config = dict(
    d_model=224,
    experts_per_token=4,
    lr=0.00607,
    beta1=0.95,
)
Below are experts of layer 2 (counted from 0) of a mixture-of-experts language model. Rows are named gate (a neuron's input weights, with its number), up (a neuron's input weights, with its number) and show model dimensions 168-223. Each number is 128 + 24 x the weight over its row's rms, rounded and kept within 0 to 255. Numbers have three digits each.
Before each expert's rows: a language model's description of what the expert responds to; "comes after" lists some tokens at least twice as common just before its tokens as in all text. This comes from a sample of Wikipedia text that the model never trained on. Tokens count by the router's weight.

# expert 8
Inner word pieces in foreign names and headings like "et-hn-ic", Politehnica, Warsaw, plus line breaks in infobox lists and section titles.
comes after: "==", "-", "\n", " =", "===", " f"
gate0:145097146086155105147142115104142130127136123167107101071171112112103127137107080115169148138101145129090143092125106160112144097160104105114133134097121102124112076105
up0:131131171120127166158114123098067113145110151126180133111147126137106160114119097163138135146128165117142117102147065166128147163149096068184132149108132144097131122150
gate1:150147081105151124076076116155137115125175118132176127131109155104138160109120116147125166081099120131127131113103160147079128168153130134087134096158161118170128131131
up1:107127136167136116103128100164118121105118169118152095128143123128132115079116097133140145128111111093100095096095168177118151124075137145159105146147166125122148121100
gate2:106132128111103106152116106164101151102121174149149114075127127097106120170124142108116096115151129142128137083172168104107140106140129137099137132145157132147103182148
up2:115125136113104116127161141130084105147122146130170146143096096097151123168142160127144126164097125095138140148140107156179167120102144132108116115113160158119117129160
gate3:126130136122127130120110115145159118103112122111158149140129135137163135098118111126118106150147142151172101140096141114104153115119122135132138098145132082151122107099
up3:127115155148123133146104138142100101159153142136149134131144076148176111111151158130090138167109128144162094104125122138145168135143105129143128147139141111130107169124
gate4:131117100129139140147156163162121174135161138123124151164107160145167083139141114166102129130120097098132141142159127111132114132161146142136124155160100140109070123136
up4:099121130100177121108133195098173108108088133136156101112125128116143115145116096116144147131127128113116120145145104125097126099158142149105129202120122146089110132097

# expert 1
Short syllable pieces inside names and foreign words, like Mol, Jul, Quánguó, Uwajima, plus tokens such as not, more, than.
comes after: " M", ".", " m", ",", "M", "-"
gate0:112089168084146087156155144092096138144139128107108142156158128082125110112139110124158109116087127159121139131138143130106103150145110123156123132130133152082141104105
up0:121131120111123188125125096134111120144083147137137101140145154145139167102083089113152154153129181100092110104151099113140142120133100097167127131122147142111118091144
gate1:140179109122152118121066150111104145105138122179147174130162075154159144150132126179067152151103130110140109153129169129126121128121135126103151093183158137115103133094
up1:113127170117165105129139160133101135128144180146172138132146155134117182126138104156136161113123105114082082144120170158107180134115085157173136158141152133084144135153
gate2:150084130125117146130115114178120140149105150150124111074134156124098109163084186111125087134155121205113114137161135125121122129109112161069161125123144101151126121103
up2:138136133125133111093118138119094109167131145125152146162114084135181123115088115097103098117130108151121148153129136112122154118126144084152117114105163143119118126134
gate3:124138153167112122091159101125169132076076131119159109145126144102092126092131099119130101122147148125124117108119125112107143108109127165161144122135136109141131106091
up3:119138126130080149140118126127081159127112147117119143162139095107164057118169158127123134155127142147183109075151127178086152114109154125144108108114149094164098146136
gate4:107105131138104133096145127142143135071137146163129139146115146161132109154094127108114166121113129082145183131172112117143144148092098132122127132133087086145119134148
up4:127095117088163112092103163104163093125122101153135076138090098102149115148136139121107149118129150135157111142133121130101113091110081124131116190115100136136102118151

# expert 4
Table cell separators at line starts, digits inside dates and years, and mid-word pieces after d or T, such as d-ent-ist.
comes after: "\n", " ", " D", " d", " T", " t"
gate0:108115171111128132168096149148121138145143137150094123150173127095124153176126096136145091122068104137123134071118161154111131119158111122162129163097106153132136104138
up0:130124119144162147123146126100123116138102132103155095183125143101130163121148100116113110146105112115158131134155109144106147094158111077181130119101153133096135136124
gate1:145127099082139114100068108140137126126124108126168167135090150160148108105094151162068168131077143135113103109152163142129101165146148149070148134161147195187150164119
up1:154130125102133113137133148124142111111139164123142131134104140097130152089143125132158175136106099085090121124117149162122164134101097181130130150135163084107114139130
gate2:158126100112117151137101148173114139110145182128155134131124150109081108145085142114131159110157108114140100108194164106138113079122126148087159116132171115124129131132
up2:171114126153134125125120150141136129102140153136106096151118098129186105125136111094117110114108106173134158133130111127122142110153155094119099130142150134099155136147
gate3:135142131152109095169125129120118137148109150124140155150150155115128161096112141136096082118113109137135098129149123115120141115095108121178141119161115105120152116065
up3:137117131115123117130113129101098128141128115163123144118157113110141133110140129131091114161101103125124089106128135186102156114140126125161077151154130102103125144160
gate4:128130119143149166130127152163116131051130117128111141144139165139158160109110140120127154112119148126126134143129168139109128129139165122141131114122101120117099146124
up4:166122069104117138134109206088130116155087122108099092116096157110133137110112110127146164130138115132128088166134105107098136092120131120137148148095127123119117123114

# expert 18
First fragments of words after an article, such as con, ex, f, Al, Ad, dep, as in conference, afraid, Allah.
comes after: " the", " A", " a", " an", " and", " The"
gate0:165103130131141142124122095142122113162093132139122137127180089092102088148108144107153123094072157097131127076124163147133097102152099158162157117077147141131092124141
up0:115158148137093170115177114106149153137122118130160139122141152139162182107148086141138141141133141127113177105148116103118156098137101125177148131110106157101149125133
gate1:135157120101155095125114126117124165118160150147122156111143116149125133120122122154101140125069142138146117121129152128114139098136120130123139119162149147159172109097
up1:104158119102147125132143117110117104111187153155145156128123132115132121086157110152167174105134100139100122149083160149071136161114167151144105139150121121135116085158
gate2:152129131093153141150108120191121081142116162162158082118138138113099116168087134148122099138131110206129101100156133100122143127121149158099127127105108110173093131137
up2:133112087130120135088129138111088140147142122147116130162088101150179084143111145117124087124135113135146102132134104150145160077144113126099120134124163136115128087175
gate3:113110097131160161151142145121160148128118151123143163129105132138132111097149113107139114116181161148131101114089115083112156060102183124169140124141166121139149122102
up3:143114159095139119119136138131113108176102122147121151158137095119161126098126183125084094135147108137156061139129087119102131103084101124146109120112101125107136124152
gate4:110138089124107136080116133122134158082144093115155163167158153130142125122127149120112164107116094151160159137167143116097138139116095129126150159137102140163105165086
up4:093128111107131122140109151120160114112152132156110082139082113139138101129118111123147144130113125145135106131156096120073116084095127137064123189097121148123130110133

# expert 19
Adjectives before nouns such as first, second, final, main, local, new, including, and pipes and word pieces in lists (allotted).
comes after: ")", ",", " the", " to", " and", "%"
gate0:124123147143160150122130104099111126141119128117111094141152105136106121125125102135172123147107134112147119112161127148137104148112118157165123108098100145118119076121
up0:113129141093167165088115110125162181141127148146157099131144114134098133136110085134162172158106144123156103102144081122092135124168140097150146127139143113124130089140
gate1:111127090079135100121107150112128127142145129159159183118108142131117142132077128126088133123104134158133145096126135148140142176173148137131125098135114139144159098116
up1:123137154104177143118151140117116134154148143154100111170142110128153142096134088111157154096139109132137085140092131158137119137114155126130135118181128129104139118138
gate2:143128149081088092099097166167114129112172157138167135081094193099116130133088126126138127122136130159141142103176167145111115146176136127093169143130177086146136130103
up2:123145160119135133136114135169105125163087152171132122157123105172171126112178132157099108155145096122088139133149064150152127107166159123142097112110162155138117141135
gate3:142150142146132165125140097151097157128089101136169154139111127144150122144113117122128137163160181134129089116121132111106109120127119135150123160170125117153116105077
up3:103096139069097114154109106128126110123125138145110143113160121100148091097145159128117129161099108122138095124132157134112123119149130114175145123121109096113121128174
gate4:122117102122148143141119129121138122093165109130098118133151159115131132110115084146135192106119128112112160114124134140163130139176147113113135137134089140122084147152
up4:132137097114175124126114193103147092128132079152143133122107063146129094117116146117123171134117107136113100111140119131100124077105094141116120153097136107088104138123

# expert 48
Inner syllables of surnames and words such as R-ust, Sw-amp, Pro-duc-er, plus pipes and quotes in awards and discography lists.
comes after: " R", " of", " r", "-", " Ch", "6"
gate0:147107167107133145126121101129124111120124123112113110123186139104112107123111102114177112134088145096108139108120107118144138114152111093161160125100116128125116105114
up0:123135158140153140123126135142078129153111182132167124145090128148148155123105129095151120132130156121120128105148073101129162132125120113151126147144155139115129120149
gate1:123152142110142140087097139103122150115173135126131131141144072110129130129122128146059144098120099139133137097104168111108106139175158121092147103164150171147145129129
up1:114121121140141091099146082140139109093136134124159092140171133154114190104112085122145172148137109119085076121106139165113126146111153161169100160170158147088137113127
gate2:164117117123119157149061136129164115107138160110128115129138156101112127111096114094107121116119100150175143130162121077132113140139146138115191131116128086124149146117
up2:104098147137109107106125109144095142134137141136116132164095072151162143126176144099127070133183149130102112143095123106167157096128132112136092133099181117114145085142
gate3:143158113107112150149138144103145118106089128148131155120170152172142168118098130111110130145137132121120113112093124084121136073089128105163125143146136100173116110104
up3:068124160091125107112149101104123101118121120128089119076140116127148121105130141110092118136095137144137101103171151132127167120086111135159120151148133068121115138149
gate4:119157125101120127108103131128091166121157143183114093157100144134156112139114112106115161080125104083145144159133099139118141170154140138165161125131114118139128123124
up4:134138115126162123140122184115148085160125152132130088132120131122153138075133127105106148123118119153198102144141115091087119098102104134085119193088154150139096097141

# expert 60
Digits in decimals, percentages, times and table scores, month names like March, May, and the piece ess as in Odessa, less.
comes after: ".", " the", "6", "3", "5", "7"
gate0:148118171113134124132126115132108132196120129100115109125159127090104138135105089126167132143100126138153146122102122150138154135115114106112120138069138144107110082133
up0:128153139132127156123145122088133125143111190140137094136107144124146142135120084104138182143127128096146108128156075128133133160133086094122141164106108148126114116102
gate1:161135099120145129098111123132146132098147086172170138137106108144154163107110102152102151122132117116139126117102156129118120159161160129101102079146138112158166126135
up1:126138129135124137169174117122091106106120153132098100125141110132110100136141080117124166106132130109113114165078109141103190156124162144122110145141149110123139120157
gate2:156139098122134115122085123190095149129122160150126117161155109151111096112129122108114138098149110162127128097129165117143126118129106097088156144118183087128120107117
up2:128147153126153120105121135145091154162127153130103129137093106118170082066142156139124071113151091149125133132129131135160163104112150117079123130098147134102116144137
gate3:126176117162131115163124118182127115078107143127141148131121142149121153098102093116098133135159141133135104091094157098115116088128170131161143118153139110145106100113
up3:132119163120142121145089164101133094149126136132117142150155144120175105082131187121091119101128143133139091085121123101097126111133113150153139125117128122137098159158
gate4:101120128141157175132134154117117151101155105141102139119097199138158127135103114117155157106099113136146156106164161127095136110113111134118150145121128120138169145130
up4:140130102133143105144127164121146128131140139125131095121102116134122124115125113117135167184159138107184142138150131097083102095121124093095085168129137142145117107173

# expert 59
Short word-initial pieces like sp, se, pl, comp, gr, ro, and endings like -ive in perceive, also abbreviation pieces in infoboxes.
comes after: " |", " G", " g", "-", " N", " n"
gate0:144071131096139133151148159104125153156109103147075131107206073122101103135133124134125109092110129132117146101118152144144132119099068120148113149140125141120124091119
up0:137118131139125161116112106114089139164111165142151137084132150141155172121092075120154145098140169109128158151114100122120130139143099083143154128120147112122091074121
gate1:147148087119172131105136173126144139122145179148157124124119103123133117104114113133114108132112110114175133109101157140128121139116149094118154153146184139154108141068
up1:127117136126150114121129093156106144134146173150146125135072110115101162092122093104124154098131124088098070159076134153149133177123133151105129141124133116092158138116
gate2:153145119118117149115091158163065136087133145123137096108143176097126120130107120159119094106140119152100130108112151108158120111131134134115160110124146124129140125141
up2:084131122142124106090155137104143174117129123133155145157115092144168148136122127120135116111129125137159143138099128112148120085157149121082114103166147147130128145165
gate3:113153165123107130139135127137126127113087139144103132143154178137081151110132151105135144102146125159147088117126111102111125087113125129130135089132160147108133135132
up3:158115122139132156123115077158124069159116124155169141163176116162169124110171156112092127144116122107174124116136140124135125115128094103147135128151161097113107158141
gate4:119116103112130149149136124092112146115125094134073130150131166169152165095132120116139192114100100111139133156145137137106122158136090107123154122140105125139152119178
up4:115101123109157125152121190092166113137115131140157104118113142150143102134134104106151138139142136153097112153111126108103105115095116115135086188100150159099094132163

# expert 43
Heading markers (==, ===), opening brackets, month names like December or May, non-Latin script bytes, and word pieces after sp (splicing, springs).
comes after: "\n", " sp", " S", "-", " in", " Sp"
gate0:131123154159166123145133088140126102115139130158121118106161148112131093096084126104140127126095109147124152064135164143103138107143096106108143101102139188125080099123
up0:165151143137119137123109127115090076117115162122159137132136115133101114076137102101159127153108140092107107103145112122134117151125124097133119118133149160115124084103
gate1:121159111104122099119117154109113138089145117113170114123098099153150137118100124147079163115099143141134109101145105124101089109123153133090166131149145163139091165131
up1:119154166145147090132109155145120102089155109122142093104073149132149153106107079122122136095124115104085105122089152179134151118117165171107131144180146079098151093152
gate2:149123117154079175098128131194103139116145179102119134109137113109132125122104142095119101119141119160131104083175182140111130123139099154137135133146146063114111145118
up2:135152125146134117125121130156084131141122132135121111185122072147154089140135169128086109149169077109130152116101115118179142147137140120122132125121173117138110126124
gate3:114134106148131130128096145140142126123099132125163150145137107117181130098112161117146118082158163138114089133120143133088131120115142135105162116131126109157155114118
up3:127105138111121131128096114098146093136093160135106140150122110105183097117158142133082117168099128138133115078157147146119131114118133113143113136110121092141117116140
gate4:148085133116145168159128124155112147096158128133112121162084154140158102155093136170086128144125154150153149137124123109127140139126105119141128128149109151149132145104
up4:104114104122162084117128173099177146137138059118158073109112126138125122129109132124158139115120127143137062138134160121080134090111137176094147143092132094118102115154